Weights of a small mixture-of-experts language model, trained from scratch on English Wikipedia.
Experts: 32 SwiGLU neurons an expert, 4 picks a token, a softmax router.
Below are experts of layer 2 (counted from 0) of a mixture-of-experts language model. Rows are named router (the router's row for the expert), gate (a neuron's input weights, with its number), up (a neuron's input weights, with its number), down (a neuron's output weights, with its number) and show model dimensions 160-191. Each number is 200 + 20 x the weight over its row's rms, rounded and kept within 0 to 999.
Before each expert's rows: a language model's description of what the expert responds to; "raises" lists some tokens whose logits its average output raises strongly, later layers aside. This comes from a sample of Wikipedia text that the model never trained on.

# expert 55
Description: The osed ending in composed and closed, the word " in" as in in turn, and capital-initial pieces like E, B, L.
raises: "th", "astern", "van"
router,161,197,176,218,174,222,175,225,224,227,184,228,208,182,181,225,178,227,185,178,216,175,177,170,205,216,203,207,187,172,183,172
gate0,223,206,175,231,201,214,213,243,199,225,181,190,214,208,169,203,203,193,199,205,234,205,202,189,223,166,189,159,224,175,180,197
up0,225,203,216,192,177,212,211,208,165,193,195,200,201,232,213,192,198,218,161,229,224,201,202,203,185,193,209,239,196,183,197,209
down0,198,215,214,207,186,175,153,222,221,226,203,241,172,192,203,239,198,195,235,204,220,187,204,190,202,224,217,202,213,215,173,195
gate1,226,159,224,198,176,188,206,220,208,165,148,185,177,183,186,211,168,188,190,209,213,193,241,185,190,190,194,161,189,190,204,243
up1,206,190,208,180,203,224,180,205,223,219,200,182,209,208,203,203,244,210,214,186,194,184,202,188,225,169,189,187,187,205,201,195
down1,206,207,226,196,194,220,221,222,176,206,189,196,207,190,235,224,177,201,176,180,216,182,182,199,225,166,213,196,192,237,170,210
gate2,207,231,193,214,205,187,205,187,207,213,193,190,223,177,229,203,210,218,169,205,156,226,190,189,194,189,211,192,198,180,192,204
up2,202,210,207,189,203,183,232,193,174,143,209,224,174,230,195,217,197,171,227,212,161,183,186,226,207,215,205,194,187,204,196,188
down2,222,248,181,173,210,210,217,209,207,188,211,206,209,221,166,213,225,173,193,212,221,203,200,210,179,207,201,178,186,177,172,213
gate3,200,233,216,204,229,205,189,217,185,194,194,216,215,175,194,203,181,202,199,227,185,206,181,187,172,203,223,206,201,215,188,199
up3,218,174,223,203,194,212,182,230,207,173,204,203,209,199,167,203,184,189,189,198,221,241,167,200,173,199,201,221,203,204,185,203
down3,242,170,211,177,209,195,250,214,190,200,187,206,207,175,217,218,199,189,162,216,230,235,179,167,166,221,204,197,213,206,181,211
gate4,214,209,198,154,203,234,212,201,218,197,162,238,204,189,220,185,205,192,206,200,198,191,215,205,180,222,186,186,191,184,177,240
up4,192,218,228,196,218,190,198,231,192,214,213,209,216,184,216,193,206,227,195,230,244,188,207,199,191,181,224,197,197,217,218,209
down4,200,215,171,209,164,193,206,201,222,191,199,200,218,186,192,202,224,194,214,225,204,213,227,172,219,162,169,162,185,197,176,178
gate5,204,210,202,167,180,225,171,202,204,215,216,195,236,190,194,202,191,232,199,219,191,237,189,219,201,205,211,230,214,172,163,200
up5,182,228,195,216,210,193,192,222,190,205,227,232,197,195,196,185,193,213,218,206,233,185,230,180,205,241,172,213,192,202,199,257
down5,194,206,225,176,155,217,229,218,175,162,184,238,212,184,168,211,215,189,212,202,179,211,201,205,195,174,210,197,202,172,190,202
gate6,175,193,211,179,207,192,202,199,240,202,167,234,182,182,240,200,184,201,223,196,223,153,230,166,201,231,208,175,213,204,171,200
up6,220,170,187,225,199,200,222,188,165,195,197,208,205,163,235,202,208,195,203,154,183,194,164,193,176,210,226,196,217,208,186,194
down6,210,216,192,212,213,223,195,247,213,174,201,178,230,197,209,165,212,214,198,218,195,195,174,215,189,189,213,198,202,213,210,165
gate7,198,205,203,225,203,204,202,200,224,196,158,206,193,197,190,177,182,212,216,179,185,196,202,235,196,197,176,207,193,203,189,178
up7,218,198,192,173,209,208,200,205,181,208,212,175,227,185,173,199,191,191,191,196,203,244,208,166,244,201,189,145,204,210,205,217
down7,196,198,235,207,172,182,191,179,199,190,193,226,203,189,207,201,222,206,201,183,263,164,212,181,225,183,181,198,245,214,177,199
gate8,206,174,221,205,221,203,220,225,192,208,182,222,177,210,224,220,206,184,216,214,228,188,189,197,189,193,186,203,205,203,255,196
up8,205,195,164,214,180,205,195,225,184,199,219,217,208,204,166,218,220,226,210,216,197,193,177,220,179,193,223,181,235,203,144,162
down8,174,227,188,218,210,220,204,205,210,215,190,186,171,250,188,205,183,200,168,238,200,213,204,196,216,207,152,206,197,195,195,209

# expert 39
Description: The words "and" and "of", colons after years in football career lists, and word pieces in sports biographies, e.g. B-ask-etball, team-s.
raises: "adium", "t", "ric", "ro"
router,178,203,179,224,192,221,176,222,222,218,174,222,180,174,186,200,183,217,184,182,223,172,173,171,230,214,188,194,188,178,174,173
gate0,200,207,228,213,220,205,214,258,205,219,187,198,211,183,236,218,208,238,209,178,206,158,180,188,196,203,223,207,183,208,188,228
up0,231,202,186,190,182,177,173,186,214,195,197,192,196,213,221,216,162,164,189,232,225,175,206,180,186,189,204,202,210,210,208,210
down0,178,219,196,213,202,209,211,220,214,202,159,214,198,173,193,193,212,163,192,229,198,211,243,192,218,203,191,171,212,200,185,172
gate1,214,202,186,204,167,207,185,209,232,215,214,213,218,207,206,246,220,185,202,210,201,232,190,244,182,184,200,230,185,216,215,240
up1,222,203,219,200,204,195,189,216,205,222,222,192,213,161,211,179,251,191,206,224,179,215,188,210,218,207,211,169,189,179,150,222
down1,184,222,175,168,172,203,193,187,173,196,216,214,196,221,164,206,184,209,205,169,200,197,198,231,201,180,216,186,203,207,183,198
gate2,195,186,196,204,187,182,211,202,176,204,184,251,220,214,199,187,215,220,173,221,219,180,146,189,205,235,228,193,213,199,216,226
up2,195,182,205,216,213,177,190,150,235,201,198,183,203,208,182,219,216,229,211,211,184,191,213,221,187,192,207,199,198,216,211,216
down2,255,159,197,205,219,214,207,214,189,189,223,173,179,210,173,212,214,205,179,192,205,178,182,176,218,207,236,179,183,236,205,223
gate3,206,172,198,194,209,175,231,196,212,209,190,180,238,191,200,230,215,226,188,189,182,224,211,217,209,215,190,185,219,169,186,172
up3,230,180,192,173,165,201,195,217,193,201,204,194,179,215,206,214,191,234,197,203,257,222,177,228,211,176,228,194,213,191,228,199
down3,162,199,180,215,199,226,211,218,192,221,227,197,221,198,228,180,177,204,162,194,190,198,223,211,188,193,204,230,214,184,199,188
gate4,183,221,186,224,201,209,206,192,192,172,226,201,186,197,212,177,217,187,203,197,213,218,185,162,133,198,182,219,210,220,206,209
up4,207,186,200,205,206,191,200,226,215,229,178,205,201,192,182,199,199,211,201,255,168,228,202,226,253,191,225,196,204,199,196,197
down4,193,179,190,239,200,228,209,190,196,172,185,217,213,179,188,211,209,202,215,206,214,168,191,215,227,209,215,188,193,171,207,205
gate5,184,206,184,210,163,192,211,207,179,174,181,200,215,193,179,213,197,248,199,206,198,241,205,199,183,175,227,195,187,216,166,171
up5,211,197,237,193,187,195,172,213,190,205,224,199,208,217,195,202,200,172,183,202,208,174,171,196,211,232,188,188,203,188,215,180
down5,191,211,196,197,217,171,160,192,197,182,218,210,218,205,193,196,190,197,145,193,181,223,191,189,191,238,189,215,200,206,195,207
gate6,213,196,174,225,206,215,169,214,204,152,195,249,190,193,192,202,224,212,195,211,219,192,171,152,215,206,208,228,174,191,173,209
up6,188,193,225,199,227,182,154,210,186,174,210,231,201,185,193,207,229,215,220,193,225,220,202,153,213,198,198,226,204,226,171,251
down6,164,182,200,210,183,182,174,258,209,220,211,198,214,199,196,166,161,223,186,236,214,208,196,199,165,206,207,211,185,225,173,180
gate7,181,180,210,204,199,196,210,211,207,213,180,220,230,186,199,173,180,231,210,182,209,205,231,221,222,255,222,230,197,199,215,247
up7,217,206,221,187,206,225,193,200,200,208,203,179,170,220,208,217,206,195,208,198,169,228,205,184,178,164,201,185,193,203,201,180
down7,201,218,195,194,210,205,199,203,235,207,213,178,180,230,188,244,179,211,207,203,208,214,202,187,199,205,186,204,180,220,193,186
gate8,179,174,224,199,208,197,173,179,223,212,205,237,208,198,187,192,236,212,198,210,175,185,249,218,195,214,185,176,204,197,213,181
up8,194,225,206,226,186,187,219,216,196,202,208,220,220,225,147,199,187,220,172,211,209,182,203,180,201,201,193,198,217,193,188,177
down8,176,205,231,236,211,214,233,195,186,167,166,220,185,247,203,177,181,218,223,224,185,241,214,197,203,185,184,186,176,191,207,148

# expert 13
Description: Closing = of biography title headers like "= Name (footballer) =", the article " a", and mid-word pieces like ast, ite, own.
raises: "v", "ve", "pp"
router,200,192,186,216,182,220,172,225,217,215,174,231,198,185,187,197,182,217,208,185,223,178,176,181,224,213,233,194,200,181,176,172
gate0,204,186,207,224,214,183,228,191,187,191,202,231,215,176,218,229,175,212,198,198,188,196,171,223,181,208,211,206,190,219,177,186
up0,189,192,196,175,221,213,218,196,176,225,157,201,211,222,178,203,196,156,186,198,220,224,185,226,220,163,195,199,190,229,185,213
down0,209,201,183,209,155,206,160,182,180,212,196,189,231,172,227,213,177,208,217,174,205,195,206,175,178,191,227,191,178,178,187,227
gate1,184,166,206,223,211,181,173,161,196,210,205,211,203,204,190,212,216,169,197,202,231,204,215,189,212,168,189,205,193,193,186,188
up1,213,187,179,196,194,174,215,166,224,213,209,219,202,182,186,197,166,212,202,245,221,172,219,229,203,209,233,171,204,208,148,207
down1,220,241,206,224,191,183,177,170,208,225,171,210,181,176,194,170,241,202,201,222,221,162,195,213,206,188,226,207,228,214,204,182
gate2,232,205,174,158,189,176,200,205,208,200,198,204,201,180,169,204,184,234,193,211,183,198,208,209,191,184,195,206,213,180,187,202
up2,209,209,196,216,203,194,172,177,234,227,241,199,219,190,155,209,165,215,204,212,237,218,236,193,196,214,220,213,205,187,203,234
down2,219,206,171,225,172,186,187,224,232,189,209,200,241,185,229,197,193,200,222,189,187,205,151,205,187,198,217,171,172,234,208,183
gate3,230,181,177,202,240,190,227,191,219,230,220,231,195,189,192,194,211,205,199,200,182,184,195,245,219,212,172,190,208,215,190,179
up3,196,206,209,205,178,231,204,237,227,209,224,206,209,198,216,192,198,209,226,228,237,176,210,209,156,199,213,204,170,189,183,191
down3,223,184,188,202,187,182,165,223,206,205,227,244,199,168,214,201,216,188,207,181,201,231,199,182,206,168,204,177,188,175,217,185
gate4,220,202,169,216,175,209,190,214,200,178,189,223,183,173,159,213,181,210,200,194,222,205,205,176,175,199,185,191,195,184,197,200
up4,192,197,178,158,223,196,181,196,209,201,220,187,184,174,208,169,190,213,206,218,205,206,218,239,183,220,233,208,163,182,201,177
down4,214,180,207,204,227,196,196,197,210,223,221,193,218,187,156,207,192,226,195,190,207,200,191,223,223,218,213,207,211,196,186,160
gate5,222,169,210,247,208,258,191,215,236,202,239,193,196,187,182,192,238,199,191,177,201,210,204,206,236,217,231,202,202,182,206,161
up5,178,215,205,214,175,220,212,248,173,219,234,190,206,199,213,203,168,173,205,196,205,165,193,232,222,203,192,180,183,196,176,227
down5,216,227,221,191,188,189,219,175,229,188,185,198,198,211,195,213,192,209,221,201,219,217,194,184,210,199,165,197,184,164,188,176
gate6,188,171,199,194,178,228,198,212,219,215,211,222,209,186,220,203,205,206,205,222,199,185,207,203,188,178,211,192,194,199,197,199
up6,185,156,199,225,198,172,212,156,183,226,201,174,210,235,174,204,177,216,225,193,221,187,215,228,185,209,192,189,206,194,215,195
down6,184,186,160,187,217,228,192,201,187,206,200,226,180,193,233,203,234,233,205,202,220,219,208,189,202,193,224,155,203,228,187,214
gate7,214,176,214,180,193,191,194,199,136,186,240,164,215,188,239,188,174,209,213,194,214,202,189,143,187,233,176,213,193,218,188,220
up7,204,227,185,198,216,216,206,204,237,192,181,240,210,184,201,175,189,211,209,199,225,218,208,190,253,179,217,174,203,199,209,184
down7,213,179,212,201,168,193,198,197,210,199,163,202,162,198,178,181,186,206,221,208,208,177,188,206,228,194,251,186,157,181,224,203
gate8,176,218,183,217,187,184,211,183,189,226,222,182,197,175,157,225,197,241,204,196,193,177,205,184,204,235,176,181,164,185,191,202
up8,182,190,223,240,193,175,211,208,180,238,204,168,205,201,155,240,195,195,218,192,199,215,197,163,232,197,182,244,180,217,207,202
down8,216,217,174,202,200,209,250,212,160,189,199,215,199,217,219,205,221,217,197,202,180,225,199,222,222,198,164,192,196,204,212,166

# expert 2
Description: Pieces inside proper names and rare words, often in lists and rosters, such as dom in Udom, ill in Bill, ia, io.
raises: "o.", "areer", "struction"
router,195,191,180,228,197,219,178,214,220,217,183,228,195,183,192,213,174,220,186,174,232,175,178,172,225,216,214,192,180,174,176,182
gate0,188,221,194,211,196,186,201,168,212,208,202,230,204,156,231,204,175,213,206,211,202,195,212,207,219,206,214,213,176,216,179,173
up0,168,253,227,167,179,227,195,208,199,212,204,183,206,193,196,202,178,208,177,175,197,156,187,227,169,188,206,193,197,224,204,214
down0,164,228,208,223,189,207,241,219,211,197,197,220,212,158,216,216,201,195,214,170,156,195,244,207,219,197,239,168,202,205,217,225
gate1,202,224,225,214,203,230,204,161,162,227,184,214,187,168,203,201,191,207,200,189,241,195,217,182,222,173,185,205,208,203,232,186
up1,192,186,197,169,192,197,178,172,190,210,164,180,191,189,221,215,198,196,208,176,224,197,204,168,212,216,217,238,201,184,207,216
down1,214,211,189,156,203,199,197,184,208,185,202,185,219,147,208,195,203,187,189,237,190,194,185,228,219,235,187,183,199,172,222,205
gate2,191,178,206,231,217,179,214,191,201,176,175,213,206,191,241,215,223,164,212,223,199,224,237,217,189,192,206,157,207,173,200,199
up2,199,217,208,192,193,252,219,178,194,205,224,208,220,210,220,214,212,204,193,197,160,205,176,176,184,194,210,211,225,233,192,227
down2,193,220,198,205,175,225,200,225,227,187,184,183,192,206,207,199,204,173,226,213,210,220,183,184,194,182,169,219,183,155,200,133
gate3,203,215,206,207,217,191,204,178,214,198,174,198,208,184,192,201,200,198,182,192,172,147,170,177,195,183,223,174,195,214,235,205
up3,220,203,190,185,204,255,211,165,215,191,161,203,234,229,218,193,240,182,186,210,200,245,209,213,214,171,211,165,162,210,192,191
down3,214,196,199,206,234,222,197,174,200,187,184,214,170,224,209,191,201,203,181,233,201,233,192,209,177,202,205,215,208,186,202,212
gate4,210,206,181,210,205,188,239,238,250,138,174,202,196,236,210,191,190,180,190,164,197,191,200,225,238,181,177,232,215,218,208,179
up4,211,188,195,216,203,215,208,188,228,212,200,267,218,205,209,194,216,174,204,202,196,214,199,183,193,190,203,173,179,176,197,186
down4,181,229,175,189,192,203,172,183,201,206,213,207,176,206,202,197,217,202,201,216,207,206,197,196,205,221,167,202,165,192,189,207
gate5,218,204,181,174,218,179,185,226,181,193,198,202,207,163,176,204,192,214,201,172,203,203,199,204,187,193,208,168,197,188,160,240
up5,212,164,181,208,192,195,179,205,170,211,184,199,221,191,196,161,188,236,208,198,188,184,199,222,213,208,233,179,192,205,162,188
down5,202,206,213,203,224,210,197,183,212,226,245,207,230,246,213,194,220,180,179,208,191,197,178,202,198,188,184,240,212,217,182,177
gate6,214,187,160,169,216,238,201,147,193,199,173,187,202,189,215,202,179,205,197,196,179,224,211,201,175,210,210,216,185,186,200,149
up6,184,200,211,183,221,215,199,220,193,223,246,201,195,213,174,205,190,184,194,174,195,202,204,192,203,232,192,225,233,222,167,195
down6,248,225,217,193,183,193,181,197,192,186,213,211,200,190,215,196,179,204,195,182,188,228,225,224,152,234,213,173,207,191,197,187
gate7,212,212,250,192,193,220,198,156,214,181,182,223,181,201,203,192,184,189,221,172,200,221,210,179,251,181,223,170,219,186,209,180
up7,183,195,186,183,202,252,218,177,177,236,196,203,198,217,162,193,183,213,199,198,186,193,181,221,213,214,159,185,190,230,218,200
down7,198,208,182,205,186,215,164,213,224,190,233,205,177,192,216,235,205,215,178,212,237,169,207,201,191,194,250,198,189,185,214,202
gate8,204,202,193,174,204,195,184,193,210,184,182,200,200,208,213,190,175,207,185,182,201,211,172,207,173,219,193,201,200,219,193,217
up8,210,235,166,152,194,189,165,211,218,228,162,204,198,166,200,192,198,178,169,187,226,251,239,182,173,204,206,189,204,228,183,213
down8,194,199,214,148,176,188,234,181,180,209,220,190,176,206,205,206,203,197,200,194,193,190,226,225,228,224,223,206,231,168,179,197

# expert 11
Description: Word pieces inside proper names and capitalised terms, often after an initial capital, such as N-ass-eri, Ad-jutant, N-ame, OC-C.
raises: "ry", "ern", "ra"
router,204,197,179,211,221,224,177,218,222,221,172,219,206,185,174,210,175,229,195,182,221,176,177,171,221,212,202,189,205,171,180,176
gate0,206,197,182,200,191,172,160,162,190,183,166,193,199,177,215,224,219,234,184,215,240,220,203,210,187,187,229,211,204,188,214,174
up0,224,209,204,196,183,159,188,176,199,241,150,200,172,196,201,224,239,215,171,196,223,217,185,224,173,177,202,201,193,214,178,209
down0,194,228,182,153,187,198,220,203,197,174,180,241,214,180,222,191,198,178,222,206,202,197,196,212,190,213,131,209,218,182,199,211
gate1,185,180,195,198,204,181,201,218,208,180,180,209,218,154,174,226,204,217,197,219,147,209,194,174,167,225,193,152,203,197,187,193
up1,188,187,209,200,226,195,222,232,218,188,190,207,207,205,223,204,197,191,211,207,160,221,201,151,202,202,222,176,196,234,216,231
down1,175,194,208,170,190,188,211,179,197,201,209,186,217,225,197,199,227,169,207,206,208,204,224,219,217,202,211,198,210,179,243,244
gate2,232,173,236,226,223,192,214,176,208,219,219,224,198,221,192,178,191,227,215,207,203,203,211,214,202,201,195,172,199,178,194,163
up2,174,216,150,211,206,187,190,211,183,182,171,181,207,197,223,221,159,201,181,170,202,194,190,189,185,222,181,191,186,224,175,211
down2,200,201,186,185,185,206,212,224,195,196,199,207,227,203,202,187,177,218,194,202,186,211,180,226,168,209,208,166,276,221,203,219
gate3,204,203,206,185,221,222,150,174,209,217,184,264,192,244,185,197,204,243,216,166,189,180,195,165,192,205,205,224,225,195,245,197
up3,211,154,221,199,203,195,187,166,213,238,169,200,198,228,220,206,179,217,205,217,178,204,200,238,181,197,214,169,196,178,169,201
down3,196,212,225,169,229,198,199,221,192,212,185,246,221,201,203,222,212,228,219,200,239,216,197,197,180,193,223,224,212,189,163,207
gate4,186,195,189,154,190,240,200,220,250,200,190,188,184,194,227,203,196,218,183,230,209,195,171,197,179,172,200,190,210,194,187,195
up4,214,222,210,197,183,194,187,214,178,204,209,206,195,241,198,224,189,203,203,195,189,230,195,189,184,165,215,171,200,175,232,197
down4,185,196,233,194,197,217,215,211,213,205,221,197,206,159,222,193,209,190,181,210,221,223,167,192,203,212,189,192,202,171,218,183
gate5,204,185,183,195,194,222,217,186,193,200,179,199,205,205,183,203,247,208,182,164,205,214,201,206,180,201,183,144,200,183,206,204
up5,215,186,241,220,198,214,208,204,242,219,184,216,216,218,215,192,228,182,195,199,196,209,202,201,196,199,193,231,185,231,183,154
down5,206,202,211,191,182,171,223,181,182,223,203,225,167,189,164,182,220,201,235,200,168,214,240,192,191,183,190,227,170,196,209,209
gate6,220,208,179,211,181,218,210,196,200,233,185,222,198,187,194,201,179,184,203,201,169,197,240,223,172,194,182,197,215,167,228,174
up6,190,185,179,163,199,203,164,185,208,235,229,227,213,195,159,211,183,258,216,209,185,196,207,174,169,199,207,206,187,191,210,163
down6,210,176,198,205,192,215,152,197,189,207,207,174,217,207,178,181,212,190,201,201,188,221,186,211,184,183,193,238,202,225,194,205
gate7,211,197,204,231,214,206,237,210,242,205,184,197,182,192,188,205,202,238,190,175,223,186,193,196,151,192,197,201,199,189,202,191
up7,202,215,231,217,235,198,194,207,203,237,195,231,189,190,202,188,174,201,217,205,222,244,201,168,188,208,186,214,237,195,222,198
down7,181,211,179,207,217,176,215,175,201,144,214,199,178,218,233,201,222,199,233,179,195,208,208,171,226,199,177,160,187,209,191,190
gate8,205,145,174,188,202,188,182,188,192,174,185,217,220,195,191,206,178,237,196,219,214,236,177,204,146,189,187,226,191,175,216,212
up8,199,173,243,179,166,185,194,218,197,204,218,206,179,233,197,203,210,206,182,207,226,156,201,204,209,206,218,183,222,176,206,195
down8,216,195,219,161,244,191,215,255,209,187,205,214,201,232,226,201,222,164,218,160,194,203,188,176,181,180,199,186,201,197,230,185

# expert 59
Description: Capitalised Pro starting Producer or Productions in infobox lists, pro and polit word starts, plus commas and table pipes.
raises: "p", "port", "ble", "ced"
router,169,203,172,217,205,231,174,218,233,214,179,222,185,180,190,196,174,219,222,188,223,176,179,186,214,196,195,180,209,172,184,173
gate0,186,171,210,189,218,167,207,201,190,195,159,252,226,214,233,209,192,203,163,190,212,202,193,248,223,224,226,154,180,202,174,181
up0,234,179,193,237,181,210,172,213,227,169,179,190,210,197,197,215,167,176,203,206,200,212,191,207,202,183,202,189,210,228,236,220
down0,163,194,190,200,175,211,199,174,224,186,210,193,185,206,211,198,193,218,175,205,252,181,238,205,161,200,226,203,201,195,206,207
gate1,222,219,190,175,192,214,191,198,250,216,244,199,190,192,186,192,140,168,183,249,185,228,207,219,177,186,211,183,188,226,186,233
up1,203,138,175,236,200,212,231,217,187,227,158,192,203,191,189,220,245,205,214,201,229,182,177,207,214,226,180,204,193,169,177,183
down1,219,183,211,201,180,184,223,157,224,191,205,180,187,191,189,172,207,215,201,197,180,205,228,205,213,191,203,179,195,198,206,200
gate2,199,227,214,189,201,237,202,242,194,198,183,196,187,206,189,204,248,186,196,167,215,183,187,190,173,207,203,214,201,205,159,177
up2,220,223,228,190,204,218,207,219,168,184,157,154,174,211,192,189,240,182,192,193,231,202,219,196,206,218,197,200,205,185,192,191
down2,178,198,205,205,190,173,200,218,167,200,152,180,216,193,192,214,184,200,205,178,206,193,221,218,209,225,200,186,184,203,196,180
gate3,213,220,201,199,197,235,173,224,207,193,195,172,190,177,217,233,175,212,224,202,198,211,171,188,154,213,250,180,207,187,198,207
up3,217,164,207,193,190,181,207,175,169,187,181,210,194,208,179,181,234,206,175,177,246,195,190,213,204,167,198,222,186,158,196,206
down3,163,243,183,170,211,195,216,189,255,211,206,251,211,212,193,194,223,212,203,190,200,184,167,207,196,193,223,212,167,181,172,221
gate4,205,226,205,165,220,207,186,229,221,197,209,204,210,218,194,222,224,211,218,229,197,202,217,222,232,243,176,191,208,204,210,183
up4,207,195,199,177,215,185,214,189,217,193,180,183,210,220,216,203,171,167,192,138,179,183,216,200,186,180,220,188,189,214,168,213
down4,202,235,202,228,205,196,218,205,210,177,177,162,147,206,196,206,216,187,210,210,160,197,209,182,210,156,204,217,190,201,187,220
gate5,194,191,217,174,190,254,180,175,169,180,235,227,193,193,205,179,222,225,185,190,180,202,177,204,202,150,228,179,216,181,211,221
up5,234,206,222,202,181,200,223,180,197,190,220,237,212,198,217,210,178,205,204,224,224,240,204,248,238,192,234,165,204,202,179,158
down5,240,241,213,197,188,213,226,168,147,175,208,192,191,162,159,234,208,164,187,189,191,214,199,201,183,164,196,203,181,215,208,190
gate6,198,232,189,186,174,190,226,209,197,167,166,239,205,216,216,192,176,176,215,224,167,219,194,216,180,201,196,172,214,203,217,215
up6,197,181,205,217,228,222,201,223,204,221,223,192,202,187,171,189,185,198,207,213,189,193,199,166,223,222,196,234,195,190,209,178
down6,184,195,256,227,208,217,187,196,184,195,211,179,188,193,192,207,207,223,218,169,184,191,218,184,193,216,166,231,198,205,161,210
gate7,170,249,204,161,176,174,169,182,200,217,144,226,166,199,238,212,229,200,217,184,189,234,195,167,185,184,243,180,203,187,184,214
up7,186,169,242,214,190,211,214,202,221,209,225,198,195,200,187,205,205,184,197,215,176,208,213,231,198,143,192,238,188,213,216,198
down7,184,225,204,193,202,190,211,184,199,220,194,200,208,205,210,183,216,194,199,217,197,199,181,198,203,158,182,248,260,232,206,229
gate8,233,219,202,162,205,231,198,179,184,211,213,189,211,196,184,167,167,166,214,189,206,159,224,214,170,187,205,202,188,223,202,202
up8,205,193,201,220,204,188,221,224,221,189,195,183,200,195,188,202,181,191,214,184,171,219,213,201,217,194,177,191,215,203,159,216
down8,199,212,187,215,149,179,185,205,188,179,201,198,209,211,224,191,182,221,178,190,183,183,194,175,204,193,195,198,218,207,201,197

# expert 5
Description: Function words like the, of, for after prepositions, plus mid-word name pieces such as V-arn-a, d-anc-er, Mar.
raises: "arter", "hel", "ft"
router,196,196,170,224,190,228,184,215,225,228,184,227,177,179,178,228,182,227,222,182,221,187,182,180,222,226,201,194,214,176,177,171
gate0,212,203,182,201,204,188,201,193,201,187,220,192,190,204,229,214,153,214,213,207,225,197,199,208,157,236,215,224,219,232,187,167
up0,230,180,239,187,225,198,197,199,191,235,199,164,210,184,188,211,202,207,183,178,199,199,196,192,191,206,183,207,190,159,188,239
down0,176,229,226,209,183,182,196,200,173,201,186,227,232,194,228,222,174,187,203,214,200,214,193,211,181,225,192,181,204,220,194,217
gate1,172,231,235,190,195,226,180,226,178,198,203,212,221,209,211,180,180,196,186,168,191,199,216,172,212,207,214,193,195,190,203,165
up1,190,227,184,207,221,226,223,187,166,209,221,160,195,193,202,198,226,217,211,180,185,194,209,193,208,168,208,191,201,220,202,209
down1,151,193,181,223,182,205,168,170,175,168,191,194,192,223,207,187,179,173,240,188,195,221,160,201,168,191,153,208,216,208,195,206
gate2,209,237,187,182,200,235,181,194,155,185,198,221,197,218,177,223,174,170,224,181,207,197,189,194,180,204,157,210,193,200,183,209
up2,192,176,215,184,230,184,225,218,213,161,201,180,189,140,165,209,221,165,172,203,159,221,191,164,242,196,212,218,193,211,216,184
down2,170,205,206,198,200,202,197,199,214,184,217,199,223,203,216,200,210,225,178,229,215,155,232,224,175,205,219,196,238,218,173,182
gate3,199,223,194,184,179,204,218,195,148,218,188,193,207,181,240,191,188,201,214,178,199,182,205,179,171,228,214,176,181,220,209,231
up3,192,175,165,198,178,200,225,158,191,190,156,225,192,179,175,201,243,201,190,177,212,240,184,225,182,198,197,213,240,193,183,167
down3,223,193,150,199,190,213,182,152,190,175,195,219,202,196,182,210,213,178,202,212,185,194,210,197,212,205,199,173,208,186,216,186
gate4,160,186,178,211,168,208,180,196,217,172,189,236,174,170,177,179,223,177,202,185,225,154,214,220,213,162,190,176,208,208,191,191
up4,201,199,191,164,215,210,185,191,183,193,225,208,194,195,200,203,154,188,186,178,209,213,194,182,225,198,202,154,227,202,222,184
down4,196,233,201,238,226,210,238,233,172,191,219,175,193,156,189,197,182,220,186,195,182,201,240,178,205,215,226,224,215,209,193,209
gate5,218,182,187,213,181,195,218,214,221,205,192,232,208,220,205,181,164,223,174,248,215,159,184,214,214,205,189,181,192,182,214,196
up5,209,206,213,214,178,185,192,209,204,195,182,211,205,177,235,205,230,190,188,230,203,221,222,220,212,197,208,210,192,215,226,182
down5,199,186,216,218,199,189,217,226,170,213,218,183,180,197,194,230,229,232,200,196,215,214,209,227,183,200,192,212,200,218,194,156
gate6,187,171,191,187,177,218,196,207,195,203,197,200,232,195,201,189,187,189,220,207,200,230,208,167,203,206,189,220,186,169,166,178
up6,218,227,219,165,195,191,240,216,247,213,212,187,230,191,173,182,199,200,215,190,199,230,182,161,192,166,172,202,196,209,190,184
down6,238,184,203,216,211,224,207,237,193,207,163,220,208,198,204,196,163,189,169,204,198,181,217,200,215,217,211,225,207,216,168,194
gate7,197,188,185,219,185,210,217,194,200,198,179,184,182,209,182,202,200,246,204,152,205,193,177,184,217,208,168,230,200,200,189,191
up7,189,224,202,216,193,230,234,240,228,222,191,170,208,190,242,192,188,199,181,225,178,187,212,226,195,197,197,215,208,188,190,205
down7,224,192,233,184,198,197,179,191,200,211,177,191,203,211,225,176,197,222,225,235,208,198,217,219,194,238,188,162,225,172,200,183
gate8,191,207,204,197,203,250,201,207,209,212,172,172,217,191,211,217,175,210,217,184,208,190,220,186,134,163,178,178,202,166,189,168
up8,212,225,200,206,197,184,199,238,213,194,189,165,180,198,202,186,162,155,190,179,192,231,180,211,176,226,215,217,199,166,210,203
down8,216,165,224,205,197,195,204,196,202,199,206,235,197,184,216,226,243,220,160,226,233,196,253,211,203,176,187,247,237,210,204,192